python train.py --activation="geglu" --moe_layers=[0, 1, 2, 3, 4, 5, 6, 7] --normalize_top_k=false --n_kv_head=4 --lr_head=0.00731
Below are experts of layer 4 (counted from 0) of a mixture-of-experts language model. Rows are named router (the router's row for the expert), gate (a neuron's input weights, with its number), up (a neuron's input weights, with its number) and show model dimensions 0-111. Each number is 128 + 24 x the weight over its row's rms, rounded and kept within 0 to 255. Numbers have three digits each.
Before each expert's rows: a language model's description of what the expert responds to. This comes from a sample of Wikipedia text that the model never trained on.

# expert 17
It responds to: Nationality and country words. Nationality and country adjectives and names such as British, French, Indian, United States, UK, European, Pacific in Islander census phrases.
router:088135096123097100146128111090129177151119116103166140096093093121104137106124160136135077163127114124103156088101135103100088137145163135165145112096130103143108139128128121125109141102126132142146116194118131091104129145102135139161102140117127128118127106124076122087144170148149155135100109101137180092112119112119139135100127133144
gate2:155163154100126116125133109145114106138114123108118106152093112100115124135150121144152106081116097055128133119144174151118109129101117136130155134098109128097088114105124108155123116117090125137069173166153087126105122098133121148162098151108088128127157149134129142150140137131124139125143095162066137117141094095123129109128060133080
up2:112158105091129091118128149118152110149110160144112112144115134104136108114155123103138092126107154148105115135111130117089085119143169143138166133141137148125112131139124124156130098143124130108056110115155104104144104174167075143147133094119098155124150161128146104117143190082132117100084124146137125087203099153141100171135122131121
gate3:120096080103119129117133132145148159140171128128157094113117136082127104108122108111163162123133192121135125133142109129131115113130105141150158115118121114109117101163112142173110088108095090093170143167107116131101158131086153116106116137140131140101105181153131125147138122123126103116151100098126136188108167107144130157138131117116
up3:113105094113130112151153121127140139119168152111101080136104135143148105120122101154164163161104159148155115165131086163101102111113124150167164117151071117126164133137123145156153131094114105091165126127113144116084155143124131111126148140140124102129127167138108123119117110148109127131156096116156098157138149126120129135134118137126
gate4:102124118145126098141121116105141131162125085081137136125140125140097186169160112132136139129103098148153083089122122086143096156128149098123114099126106142194157095140138121147114109097103163119117107133135132115039074118175110160139104129144116112100130120152133153191118137108139097147079153099152173119157142123136135139130094090148
up4:161150118123111130125126119147146152118123132140155129133149149079141089105134098131117098132146180100131189162132160137180130144122119145125140148137150138082120134112096120130133133135138102157116167077139123105187166130120132140150120150112137151148136112098136070113114131117092113141102144162110120159082107096144135100096139171121
gate5:141159139122089078146147066101100103160150161109117070090138136132130102138155121129116120153099118151136119122132101134122121139127096128107114130088090083120129122171063115113106139090123142112105131186081143125156111125127085150155086151143162113093114144137101142077108139105123140156134107104110101129147130137131135132121118101170
up5:136129171125120144158098129072184127110108141107115190122153096120093137122102141100141145105099136095113110107144116094094128198137118135105138114156116161112141121096115112152133122169116170123112120100118129125161084133130166124096152135186124116090150127110127101175075134096157092138094078189120132113136100155145113105135137140132
gate6:089077181129151072134113117113076069129150128128112131126135116148159107147106149114121113131136145111134100124118126074157111156168164114118142103133113119159113162128155117152122168127148114123127168139134130117104154127139099120123145149141123123118131150100090171105155136142158110122107111121157169095146147141158165137140127103127
up6:111139168150137124137112088116135132115155101131087126144180141143150120111163115151102135113126146169166128158134155126157120142126115134146153087106118125131131120182119162153144162146110151169117188120099148093142132110145135124133157143108130189094090150125122167163156125123123101153114143070157140128128131123130127131138093145148
gate7:170088106055148157110124125112140134154177141114152124156097091130111138143129112136107126100097099125105133133142202120116154099134128120141140107080105122099105125137094150120088148155124196138136117103109130091120131111101094132131187123115145109112114112122099133098127193117129141089102101139156154147127136149116096136119070119149
up7:145086103051141146116102134091125153166160135114156112129123143143093114139119126156119131148123083147131130124136156111117172114163126096126154144081125118129132156152088145117107111164147150109161116111096140129169113107084119138103129149100152130091140118133115126097134169139127140118110098106145168098156113128123110119129139099182
gate8:134136122150102140118123099144140148172156146124121142112138116124138149131206140137113083130156116136102146121115107132141113146161152104124132173132142077092108131103138145148114106148109096129107137151163153125154132113127096142138095105147126131160135125141138131043153117116169173137145137179148132096126148111147119097129110114105
up8:146150133153169133102131184127133105140152095095122145073137110112109137129130116108124137118134183168162126143120140133150153137148073127091131128149158148163116081153154113142099149091129159124112133115114139133144144102144144080107126106138103142170122119121155108175128167138157092113109136141156155145110137144130123113108179124127
gate9:081103162136123104117128134109106110144114147117142098126125131111113131113151130147134170087105120131134117107176115135102109173180071137103091090136132124097121179098073125178123116142105086110123116153100138127175130123086143161134121150152084124131189163102131129083105152103098090109148133136130131103118139099121128119142124150164
up9:116132150121151102118117132185106091119122159111104175113111115183103092113089167126110111153159107123148105150115120120143164126091124136154097164131156130157109087106128153110116111102118101162168147114127100132107160119148149156109128143110154130083136082120096112113124113117087116110135114152171125148113160174148078162155131100100
gate10:135159118144106123131117077094125193093153156096097139158128143135153109127123161170142116193110158140140090113127118094147094102109154106131139121110109102166153133164188135113111140135135110157095131116132165132121106134116129154134108174177112149080065104136132116128098155111135133122130129119145144118105114154116148127067110139168
up10:117171153139125119125146120121187144137148111121119099101119136083131096149149112080122134166121145129128094134147140140155152151129172112098149137124119150145127161153094105093145122132095149082146143127102147121122103136105134140104142119127133131102167091098136063135122107123131096102113137142097118160143102118109144108165180128127
gate11:116176121104112154157089144108085122148133127108173147143087104121133110064097139078122119099112114105189138130128162128090126116116115117102150117101103079128138137142120129118112158136136167164121093168104111112128178132108150125107152115107126083132148095087066146144147106100136102154126083087142124110131145133103134120145129126130
up11:137125124112125138109119154142123095134109138136144111082122152113131124086172126175149097148125100134066120142112146135118141119130125112125139138125116177113117126154145149144098116150141125157160133098129138078133132146078133104101103160095123110120144115118151143135084085148095166138117124121116113169102080129141090085125124178147
gate12:095093171142122074121113118102091122114112110115158122120119106119096121112094135085111090096104117132143104140127159115082127125155107130100092117115109175133124130167135112136100131126149128086099147163129113114125143135103128117155102151122139139119130100145118141123078168132102088146079099085122127150137122154124129166080118120117
up12:160117127113152184159136114120099140131131163132142143118093131133162155161132101130138133132126116167136124098107146122138088141108133146152137140142125124130090110144149163177134114159130137104141093117105127134131131122092117115134156154157109096083142157122167122155181076114109177145164088141120112112134101131143119100198108130127
gate13:183135122089107089141129138116142134138082163095123117144162146142134149116096154145122106097119110167106120139118170122114095139100145109133108148080134121160129157131126168116166150131114150148156084111150130092161116126148142128122125155081120115084154094131105121163108127126159141170079124134135123150130150130149125158106088119186
up13:096124075114128077140126087110164123112127121147097094148116160123137106140138129110145115145146161147144125112127124146128080134126163099120149125149121154165109125096155111109158142078104093128155150129111127143095127143125159124110111161139081102159148153140163114165121067123158168139140138114074144123174152172216128123086116146122
gate14:164120161143130111091137155143124157123168157137137158126134096166098138100129107134124061135133108108121127144149133126164102162149117134121147127105097114123133141113124157107129112099097134113130113123163116153088142158120140128123126153124123075168179163159187142125123170067131130100119151186134124104119142089114118072085115123114
up14:152136182143115128098193135130163139134145148120117144166128112164120119166122131100114122125089106112097111091114159110137169127145127125135106214078186126156114109140094130167135141078045113140106103099131133143133123142127096158147108169121136128164147144188176128102123119132152110100127160145134111103111133077122126129125110107125
gate15:091147134149128122107145111179112109142151096102136169099126070134135125119090112136130161127134141116165096125132114134155110103114164094138122112154125111154122120135119128119139105159113128144108121148095144130146139119143099101133121130108148126089150067120061117150137168148090109141136109095163123134151108176144091165123105130157
up15:187154146116154113136115157147123113136118137125137165128144116072095151103134172079168131148154119136118180123142152085126164090133133145102159150131151115124138138096136134068134171097125165148170119123153134114150085167117127111121101111090139092155116070083149132147098119129167135096068142104096116151126131140118133112096119098134
gate16:130104199156119115131171096110107157139125117146120132125134105122155127105158175127159130151126135122113152145119154152133132124115120138159109185095119121147146139171136159170147124155088140134124161121118145129131077128139093176155125161127096110110158184145108144094095110197110136133166120093152122061107091100090157103119099154154
up16:108151126080127128165105131173167101159166115125132143127152173111118099112110090136160075090110144112153091123131145121144135132126119147112140106143106149155118110164088146141137179169083113139164146105140121169124151154135114067125120169122138119152147129096121095121158159120106108134117145162168118163087149143102103104114114113165
gate17:123066093133134140134117106151162132140114128166157123131182139098113143088144117130107109101143140154102150155116138105127152133122139141144161104170109113117125124121109152117151147179121155126162129115104132122162107131128104085151112113149156108098078117120149151121135163168125147111070137143116117152110177147123127109150122134133
up17:129134141137157159147107138152134132101113151134138129150115103143122107128139111113134130077134149101166116140115122113136107119110081121117140104164123167121100161140091154104110122114126096137152174112179132148084085100143120166140087172110114162111143141169133118143102111148130087118132146137084099096117127122159139146100146152121
gate18:104147090140111119148131128125156137117119113117113148150124126138166153092132161147112135161118162118109120110081123110099136172117146094129112080155136126173146074157130104133147091148127092139185152125128142109110141183126140107164091113151115088141162125139087128151150118156118111139076143135137127026166149150140142146042093144126
up18:118122121116095114137124135128139108147097145130081095106119169105134110107123101117112121148110120123050112103130130144177105148140128136173065135100155109133070130115137116147123093123126104152153109110170102155123179150120110124136131181115133132124105152115137071112130122137102143165144102126116140107140115097145088119085108120115
gate19:099111110091178091105164131107111175118139085146127108093152139097167148097170134169142108128127131187128104099118124193139117112115117153135146115111128146135141167122152170148116114106135110109129132169126155150136157128162106096139103149080104146185084117114110119104090107139097111156182130117162138151086148094118146101093134120126
up19:115159090183138105138098156129155138151141159119131149170154136137123169137124120139117157123107166157103138132117123129122116127112139097161110124132113162151124082097133114112105139102100108143093139163170155147147079120190165148104101130111141136149164112128122141108187160127115104094138143141156152128131130121117128113140112129119
gate20:108104133108126094139125128077129160160090140114114151101106113132132117128120136130131111136139127158173119119146120115144097124122109085144138131142154123133119116117127162106111124089145115139117140141140147083137128111145122122146144133182145131148116122148103134097208135136138175158114111140110184146140197124132121139086155161134
up20:128135115156148074111166129148134108142113148120109093117131101130143152126096126118117083129129093082140123123126151110102099108162113131125082140136111106135164142157141148150171116090114112133133118116092120096144161126129159090132106156154129174143142111190143124102133175129137113152118115129107148144123094143097118120107106118152
gate21:140103088112116119128160111111105125103086148124159124111149104098096105116095120147124095093125105113094152112144121133123117127100121161116082139109121126102092128138166118105112142150115117084121100151149113109130142174136159122131111129143140166140124093163067157142126168169122142127130122140081153104131153132118111195120137083168
up21:152110123133133087144126152110145149124073112114140120132139156129125126130089146129173155109163097126144108140144123099103091132147116120149083126157132094108158093091114140165148116151160125121145119140157139078105142086130146149148191100176121123135115105095172169207076151112107149123129133123120104119099148162114130109121153108129
gate22:118113117079109131120102147094128131150127112157083085114126086132105093140135151106115108132114129095089120175093091087123149130147133151138119138146126126106113128127146118097114099144149131150135121095146131065129147144135100133170145126121115139102138157143112099128092135130164111087115121146101154104130129121142125194140134121144
up22:088174150113115124126147121089092145123113128119102080149140083126118169123111169099108130100114127132076116189139114122105157102103173166158118138095131140151133097119144170143150115104158136144113086109158116125112131156140101135133154115159107108129105134119108103144126114145142121119126130109118131092083117162147139183105143122076
gate23:135102150124123162146138150138109114158150110130117137133147096136161125104147109136118086092148111147140119207140168132090093122148108099150097154112126109114141142085162103135126173133144171125126116100098128121158133151124152127147138094095142161119122106089133115144147157152137106112150129097151147137129127147136141166101125091143
up23:201090121117136130140120104130125107168107111103093121126102140123140143153106179110100102145141090146124129147153158140125174108156104112122121187150066125177096130092119120134099105144115125132126149132136111123168096125129138146148144156106159098117105190100120167089142134147117140117147103125116124129135102141080134138109123135113
gate24:154115156143114102129122160104094160116132105070155147112150123139101124114114149086130088189133092127117138153136124084119164111118123133135159168114094132093147157112140116152156135118127128127129132082116122106074107135179157147119096119085135135115167121139106147094134168115151151102126159142146159146145151073131158150162167149131
up24:161074137117111149116169164121135116117161114096141153069129154141130152105121140083109114165148119128110121162170118109102156126122111102148168131081096172135091129129094105131091098124129141116126122153094136107092106131163136127123160130121147134126131140154082092162116145103130125098142169134148150155131139097102156135121134122161
gate25:123117166173142133122100121090105146161131122126132175095120135158140121129130148130114128070128149126100145123140127126160142133115125161121114184142127091097146117155121137120088150147103140142094127128116132161125149090115130123082165172146097149091153184160113169091119142131103130079085126138138114098118133087109115084130148122116
up25:153110155119154123105130079085142095111123137109118102191103092121131136119150119133141091126121138138090103199127121153100116059136113125113129149086106095140079122134152121110123120132133127102112141150145151124150142156145082142152137175109140125130116127156141107158137136151117083119129132152124112112109083113156124126146112129137
gate26:158128111127108130126119101102094189110121142105141140129088142119084134138091136098137114076121091152122150115155130162143131116148078132098103101122119111103101131173117108136133111140142138125119090176129114120093113133076143107128103110124112144123130141126098158122103125127135124130137093087133153166114121125078155146132136126156
up26:139139175154100149123152121142115103117158133080103164095121150162132145114113115087143125135103077132132098124149139093169126171110105113120102085119148135141140107129133123176170138169132143115107125141111118105119134101137113147116155109142141091118157132105129136131120115121094101130141080098150138116110105126118132152141136100142
gate27:164118142139103096128115121118124126110133136144152146126128139151149152121077143124096132083138126172143112118108147083143064099106107163131105067111150125166141116103137127098136171134161138120148111180146132127139114104148107090159098134127151145095136102140143118180146158118168107138111169124129133092125136137138152140142147107142
up27:157136112157099104134157117078130105144102132133102103106114115163139127170139134147134084125150159167141150117121121144119084124132125102131102147160097119089117163144118111107153132107110068077144145158128121109112126121103136120159111158167133076129126087135187137088120124128124146142169085116099112146150088156161140122114106100120
gate28:133110126161129094100143114104186097117081112134081117109174093138122120160115164115125147155121137133154115139151098081121123190123140135115142093135110113142173118143140095142143135118144157113112140156121140172104104084183107145102134117160127130168148183138162138168103143147143142123155110096133119085125160170132166102139188084121
up28:122124118124055144117105104140137135127142168128164123149146135117137125112138155093128098097143139129145131134109139130123151065116111126163096134102118110116110179163120100128105119136139106160128133136160128121139101120150106124149152143141113141129156125147141097096146091102092082100080138104127129137127105121141139138135107142130
gate29:114116101101127134140144159116126145124130096164125091108124105128128095158165150117149150141130102147135128116112113141092120141130095156109169112152139147084124126095139097129125073096154068153133111130096108132084141148115141116120157062072148128146137114140160124074088121125160180095163128093116151169133127147127117193145120125115
up29:135140151135110135134135138113146118116165131124123133096134144110153081141135128092135123120138143083130087133131144117091157105106123133101142105137138179092110096163087093145125122097154159118074162117076153116171145077085144141121187088133120174153135164123133139135130113150114105127139119147147179140130146129145145125120151152127
gate30:078120118167153129095149112141168107116093138124140184185133107142121121149155139154100063114127144122126184122113147154179066121129133104150153156136093139098125149088149136108108106115125121146184178126135136116116119118129170116089095138110153138160158128151151103126151148147121143139139144159138106105158129119098120090158162126132
up30:121125154134115128137159109117147103140145165079122134168156155149146152113118116159106167102111162102127114103141112089120094099107190093153120150103111143173143136119141160165127138123114122134105088161138163121163115111140149141121126156132133117118182162103126142164165126091085115160160151171147111078154135121133136133116143122140
gate31:157130078091099055139104147155143161128087120163138173125152092122125069117117146126115137138120174111107127125107071130121119138126113134148142133153163128172098166158150115157110151137123172138085144143123124090097113115132127141133086104149168159123110099130139117134152156155111136106083132165124128147122153171112107184114142161126
up31:152164166099142132155095146139143135147156143168128102113099112095177124099124115100114117121104139143135144150112109131124104145119105098139143159151093158126116146144126114184126129123124142125090165113119156138139139137098114104120095157091126129114114148124133094137140161126102091116125149077141107112122156132119121099103143095130
gate32:144109080151086113071160120086152139126115140113127135111142152120169129139103079143155150119143139144053106147158114116115128102131133147087159104067149096122098115127121118091160187144095154138107138151123122147168167166117112157096116125152129154148122106096131104087060134098126118159173122133150123127103110105158124108106153093136
up32:131152108156077107104133119124148119130091156099123120133153110118118151117151117139114107142111118149121117124167083122118144116119116147107130161078099079151076053129170127123142180114103124167107129136123120108130126135132140162153142161134136135136126131117131101112084174123094151139139094134095112114112093117153111128119132139114
gate33:145100135087113142143138111119144142104093126122143130118167095104146151091117153166129083200094110166110160141137143129115105131152124140104147141130129119107121135136176122154154129137136141165121101132180136096155172153124087149186154134089128127100077112117064174110169135146148145148113099130148153127097077099118109158106083122154
up33:143146116118125125147101102131164146120097123123134174100199104109117135103110158156104065187117142158143193158120152128126129136132115122126154156136129158100108139147130159181110114139163169155134149096163114119148142147145136175161153177119125105088095096106129108140137159136119144119108095138139145107058104104127104126111122139160
gate34:179153124111102175100107120146141150128101119112088134118116150090105139150143130121096128130131153146128122164108161103155118096114133133145124138143108154107104102140130148137108105149129164144157165124143101120144136105097129127133135117126149172110088092119078120103186126161101123130115096090146135166113076082111092168129130159124
up34:139107158100098142111128123094151145143140118093100116114150122137115111123075120132094136120112094124138109185149147113132126169130131100108116136103104156142147177088183137171095165120146097105121168130115142099152111073172142092119110119156178151118128180127098138131111127120144088139155136131111152125137129126088137147143141102137
gate35:057146138179124111123118131146139125144097098144099148171110122126103121135138174128133139144169109137114149116118181094140150146158150153140112148115080122120137107101149140137146154124128132117111170145182109144130096111145134145138101134184115098109114154127169122101124118127179152123133107112164163096115114145153112152169134188129
up35:167116146136089099116116188144144138137138119112145134125138150129155135149135050145143154138095134076177135145116103130148129105106098101113136170121119100140115100135126109137130104131117129174133129088104102089123182095112128130143144142076116154113125113142139162176091131113103128153125154155119091156167134129133138116115153132081
gate36:124124097144118149100104135114117149117147154128141101100132125091074132121121114123091170046170111120157123122131142138138117115099150131078182107122114143134114115111153072099091114073117162100154142124183081142115129155156125120110093082130156134090138139133174104138120146071158150170145140134153128126136097091136153108112128162128
up36:139133159092167097175125101151142139161106119120137090119126140152186154129103131180146120156109119155113148127131098156123142153145063168142126101132123103123123097081141167105155146129099150130119126095113147143138150149154067161148103131091137096144133107110072114092123095124134159058126165156125145111106186124112104108099126129134
gate37:102127124134149115099138125111095162121114102123166154097088141129157115120119156093162151127150137126118155117118120123086097123150082140097141089090151121157125138103097139130124137079206146105128133133112131124090095169140119119108152089161121135112133121139094109148132140110164128132146095080099134082138096131106154126149170173125
up37:182113137143143125154151130109125090113143124124144170121166112149100082127111137086120126122170156118116094107122118112113093107106110130133129093103145163156104048188135097175140120162128122110085117161075160167100141108148179128085128150166112101140141120127117169166151162103158135116091144135146109143096144160111138116157177105146
gate38:152138132137172135121124112155121125133108127103119179113109126163105107111102096138096133123102091116095150090138176133144162137114088143157130081124111132111134107150085131157160138120090101143116109136108126157084167101135173190143116155116122128118160125146117137099104145152142109116110100136109163108121157111125102135156148140125
up38:137163180134157120176111109139102148126116141082144129105104103147120114118105162110124130118143122156112136083122146130159141148135099144128128144135085081095139122125129153151114156136142107089109147144100131090099161105163105135150083137159112129142126076080140145117136173166165160142087133137117192142133142146136141130110168115141
gate39:090108155162153111167102082085118154141169126110121157127127151147080117109135111129162105073082153113109119118121136135093133150110127117126056102101137146122094119114123137099129172116096145139146113153107143112116159121115110178166115143146105133083144124101138167116105181142138115107114136114113074101130154181180139117107147169143
up39:108166151128113118134105133136130087147137109150112138148171142113148123135163131154156124110158157123174127181119141119121211126150153098121166133132163169151178091131170125136135123095134135112155129106137123143155090102155113120085122099089121143164102091127123122135149125109131116119139129109167156142128105151142120117157148096118
gate40:159175124129106118121134117096117133140130128139127201124128110116130137143082131166135158118134099148143113088100133107163153103107140132151108156148150123176127122114128123163147085119107163143125116089116130119124144129179116118144086121153109124142159123073122147154101079104175142138063148144117117148142148121108129100103194156166
up40:150133131107129077093128158114124159136145146122092145083135162102157154108120104147136111128170111129124090108138109142146135109133113150112164174139149146127071165098155090124120110121138138116168116106161140141141124120140126106120123089109136095180165120179137119155134073127117160131164137143104116127169150082130122145076132124129
gate41:154099128132139107116132139071114143153125095076131168091128111170123151157093139100137137109166064187131093124149133089103144129113072127084142134136106087163128126113124162099112120120157110131142129165113125107125163138132112110147100145143116087133136099130156180102091161116128133123125123106135142118157176103103119142118082127138
up41:102121146121185135134140163111153094151133183152135113125160127150134154103166112152134116167172164127127133126115134137092141162146142158108119148124145167122103127152140108109140194120090088162132167118103121124167112158125133140084111146139103102101104129113129069132129109100113162123120125162127102156130122157154126101094097134141
gate42:173130137132136095099149117153168143171182096103145167144149153133110124170099106108143115141127091138108099108147136095114141158118132089108110138134145141135113119131125130140111124096132124124117096147144123118139133144130156157130159113128136157086144097107125159120105153134153092139127142121098165159119087119135111153089136141161
up42:122135084108112116142140116121133141139117139148109111145118132150090133142148152135115077145121128168102114136139084130113125107091189129135159151133139100088101163108130147168091094071135126113124065102136142128133110161121122136130160122127158165109116105132146150116143138147139121079122145110101122127165112113119133166106109117138
gate43:111178092131148141126105162111108147169153129122117159146114087141103103146130132142131106132143131132140113175101128127125143129149157118105170120160134106123100116167136123117092173108128165114110123152071166134107179139111132070146107128130145106162105116116139109152095189130108120111151147129151127102141133134133113123120145145155
up43:139122179132135103113121155115111091091147139121162115124124163112131137127138104091133138140122083126122088115113112101141106090135146124135154155136063078127080104158178127097119131132128117140089166163155104143136130102113153134110185143134101123093097154108072182110134118117125149153111100126122173128109133114164099142146144098147
gate44:153132127117117121104146137151144151119101113146155106107172114139130135155102129084157138144118101113145128154137161123143122165119113138119127089098123125152120142115171116126164138172114130124122111156107124108098122134164126142144137105115139124107142100101115125172176110173182128098151128101142148155119124148109092146144134114147
up44:164145174129123129153121207125132109128141156166125112168073165109186132139115110162132147136112143115148168130114162141161130094095142123122078092107171101199128161143112162131149145098137111155136106077104099125170128124093103128122139153127143125148156111138122082121183098139111122138138120095153107152097105108138149124144135135114
gate45:088127145083150130100103126147142103130135099106151147119114133115077151080132097110134142086095106094096142090131172126071140172164103113120105105137142105132103150108112143144121121146115173123162146123109118115155178120104134156157158099133131123116098150092157139149177135150144127090088112128109102098109117160081133100096115157090
up45:118150147126165113107117104164111113100126130126118128107142097114103122128137126126119086089098155105080152115143114148123131119129122152113116126149106128125118137088130114135135120134096125127106141173078103128088183085165126142141131106121130161191125127110146114123106160137137126094110117062107165108147149130089158165163145116116
gate46:107125180146131186118112146123124131117127098156127113122104109124143112121124140171109085119121093150127112142109177096148120123135149161109135203135147147137084139156171157146115056163138128146126092151103122102173175136125185107166149155107101165098108131154137155164171145143104154145102144114155123112144111106195087136129101124169
up46:175141137142130181132139120158130090121093134127146141148133138142147129109110102123116115143140075095137151166143138134124133101122089169094155152133065135114103148157163104081107124135105140154088119120111122139205138176109142130124126113081137062113114144109099171170114154142081122147140055162105143124152074123122114125105122182144
gate47:139131106152112148153140103138101094135133143141116137099111126122142140099110124174148100131148131121154162104146136160156090149107128157141127122132137081138117145150122154133126117076131095173103090145120128164121153072097114140136089134123148139115136116156145114148100150116124149157125143150129097140120163131100152090119138164154
up47:136100121083104137133122127089107113141144147128141135129115136114155161099181091171132123110147141126070155111098137099134161175098115116097098156125169124147112138130085097092105093103111110168107082076120136172164142090158108159124113122096132140146152172168122126105103129124138131128132142146112128096111099100129129119112131169152
gate48:108143119193132153177093095088118105179103103145092091163143142128122124144109137161122144127130150151114188128112129155143123179129186114135137151138120104144173114135115143110138152119127134128124147118145155150125087106160171110119108131160117163141158162108131113124113154130138096100144158115152146110148142119084144101136131135128
up48:114166132139155132111112152111089159142152117137131139141098140125127126143122137106127168136143149118168122127102125106121132158129103139160127117153129126160163140111119130163106136128130147152147134116159140110116112102129103135078144123167149139162140169152092144174142132113130084065148133129118146109127160123132153087141158132121
gate49:171135117169127128126074094124181158159091099129144144123110093116112137146110121122155114149083167112155133101150124149095125137112141156145092123070115119150137141149111114140088122118071126143126154164117128116091102125138126155120105121117136127155121147094109168175136131132100095122121135128107120144133173114101153112153119099089
up49:115100144087149090128182161138106106132157144118093116149156134159142114147165143085084131119163097174114122170126107101162163110143114081094149170193125160162137127112134125111117162130152136110143135092120116124148141106130132096135131135165120121099141094182169146074132141146149164144128138109151126113119117149173131139118149157147
gate50:120146061165129089125112159127131142132178131106111172110120154104111133141158098115138124107119109140124105109125118138094061137160159134108188161172089129091117179150168116158101152130127136124073117153134145162152097148121121091144111074093110137174152160128165125158119165131123129118157142099185124089132088133146123106102123099131
up50:114117157152158134109160099128092093146137121122157100151176145171155132133090161124130108109141158115136131140140158117182140092100111105130139122085171172159139072083113179124131117111126107092182161110131132087112133125159143126113128169156126122120100074133099090116114127143156166152125150164132165183121136146133147145132095128136
gate51:139106097137173106093127133123139158134196112135119139112130086081166114152131116139126122155138153159174106097148132146120114123100139095118164115101139090139158095199099146118103123122113158119109122128119170150133086122159120108136100139140149184113139129116151187107104128153180120141075164129166151127123123138123113121134138131143
up51:106135173103143118116141067109108109112110115114122086125141178138095092088089139131124141106144123122117134148124129157175138145136108103167093095116174088113129113125143149154131086113139121099194112067153092118123135145130140132154132142115121113122144167113099139076128161109156102147118082108145120141124149093118150107140150149102
gate52:113113113115109123133114142143161170105146127161170154134148104080117113108139148150115137158145132107155110136120134087105115154152141118146126084138149138160147126133120102165142129153130149133164105179142118134096077149127101176112112098122133127120152128142135110186168142124157151115055114115120148079068132106147133164142149142151
up52:109086113108108125118112100128139135130141079105153117097154109120113146115104146135138083161111173079146141134140172116167143118137105111146106101112177136135145169102109139139175123137105118134156120162146105121161144145115156149118118116117121084107123118139081092092117132125149126130073140121164111188096155120106128163129141124158
gate53:102085138127144131168148109123106110126079125138172129102133104158134146110066182088123073131127155116147149111142120122144122127156125161122094142127114118174129131084134120105125159121132078119092154118159110118127137126111133087123095111102140178148163120172117108105151145122109176160111114081100139092108120121135144115077138097123
up53:129113118145149139097130125106100113143118116138078094164148130093135127110122171147146132129141151122121111140156101153127137137117120101121163170129097129109156171089135161120101166131132068141124125117126140135135105118117164139129182143083096131123089136130115179166106106103161142093116113143130119112144126124111132142132087098156
gate54:136173147102141110134150089099119099096149113111141115087095121142126121137136126149145085084128135124107127123149136168133116144111116113130108105112122119141081114122093117108063061141101155063125154167112095113084156131112133142147124113112109127130141122137142108126117154140092098087158104167141142123139134174129099153133103110140
up54:177143149114155097185157169090161165154140127142148176169118079120116143157120137145146114089119087119147113108122145139110133138089140135120137139132108102161129079145129112133087098132102108090119112150149103127089123130124133126152102107113122123088161128176162118150152147107162128132156125175150100126159156137171155142106121118131
gate55:154119147095170087139136098111114174121120126161150089128143121139126142123142132162125167097150116110124105146137127140128085128159118139129130097125152148133138106087125105163145160043149070112126130109112131132086135123104129131130100104130123148162129131129115077131118124121157129165188112141145150155155147152129152127110136089095
up55:164132164148108097120109113137117104131119100100152148105081127107116149144136120075136108113135122156126079176139130128115103073135132142133159137163178117137115162104096130076107092108176160107110121150161130137131137083143096164117153121167109109129127100090155133083104162156118122127103158110149173142153136121112115151122154146140
gate56:136148152145129147108086118123165172147119113133142116112111126112112153151160121132143077094151113127132166086121117122143158126134141137129158163140077192168099177111111105103072137167154113111144132096093117113075121093099129115140117149100124099169101139164137103121103121161133147152138098168103160136074138091175114129114161085139
up56:158146151108135182137130144110135158165120155129127117148130133167133156136116139172113131124168144132110121168146151138169118114114102145123128091116143135145120162140131177117137113166139106104120128082144107084160138138144129138143123169088117089111158105156152145149179103133114110109127156123125100161111144128089131146109134137141
gate57:148141140127099106136142124081138152133082102098171099145114142106091114105151132125127170158133110084124139097128136170097163168098127106158107119099138142152132142118081120164140135112088143132142119119164123122144076140158117187138145143105128134120150163133099122158123145115147107141110165119140129094104128100052157126092102128134
up57:123159119112151202146160136140137128128150141141122130163110177109145120112133152171118146163120110145093167134144130076129122109162138081086151145142141098071093084177156111080114119189150158145145146124100170129186137133104154114079149131155126091127121097130167131078092093144120112113128103157128132114081102114145133100088159150121
gate58:109111105120143115122137120168157151118160145097118112111129133103158110135151128119101131114116147123141139171147127126076140115143114163167118107100095111101140193113105122150123103100120109126124095191130135122095134145128122132092143123123139108095168152170143125124131167086147137113180072109146131125156150151083145126184147055128
up58:132088110132133099133163115153094138100077136126143142125121109142096152142113125129119089174157112133158130096131130123161145115124124113147134183119128117192113145066152146116134109117155082134162138149153085122074152123141099139141072155092121092096157124136163110107076142147125132133105131117097142090128129100137168138110140144164
gate59:091134125120135138116144103128117103109114115117161106122121156128179169162127118131127096158088101120097120121119146120130103101165152133107191131106170145095173123142118142095086142109141099079144155125116149140117159159114083136163131112101142189133129131158135132066161092153162156134185114120169129136131089121114140145143107136076
up59:093096100078113121113128099112119148102141134138133095115139124120131139161120150137148051149127133150097146147130145115134126100175121151151144126105134141100128131095119149152132121070140116087125164105166135157098155149111123130150103144109142169122122134155114112050162084170125180125161100150132101114189103116103114136130100136049
gate60:150153136136125117139124085122121114122152140118133103113151138146139124137106120198146089113166126111147093136096153165147098112107153125131175145132146122147116115142127133133106132097113114085129129126111110130122161149166071143141099138134122099095111101129099183108116118142145154089141144075148126197138100152139090143092105100171
up60:115133163087148118152143156089105126150158134111108088085135151148110130101162156183133113163190123118151123128120139176145118101120099120140119123110141099153131151154097131152115135098139107113153140144120100090142145112115119150159123160118126103097105134144108143153104091117098131095109106094153088161166089138134078124094090124152
gate61:157158078096118143119113139130119189143106132159095110150119123105124112134136119102098112150118077152140138101144118119145075128158089077140120129121087127139121148110147116107112141127167167124165155152120119123117133151126158095144138123108111178129126117129111119106132125178149154146155080078145117101145156141145152125147163130151
up61:120131112137193092154139133095143080122146100158140127121113115141177129121140140139137146146129120151171133127099150128117121062096144125123154115091141169164156158111125150177193132146107121143114139145130145143128135072109077106177172165147147115141158154127118147120158098145095115163149112140109099130132117121168144162109127138124
gate62:135161143143124148148118077137132152128159131154157121133141162140146168091122130129115104117135112118138166063104134140153102141145148085104098187125140134128175106114156101127119172179120100135130147162125146144146106130179111118143099101161125169123153141108086165122165125105146127158097092122105112100121131104136139106099124146189
up62:133130142121130122107151139132110139154078112112104131114118108141085096126124167122118163119116115136138112147161157067119178106129177087115162120090114136074105133156081108135124099126106108146158137077161146123078135117150121133143137140144152113088130147172123112147119096149126108095170153137106152139102133143113138157181108128125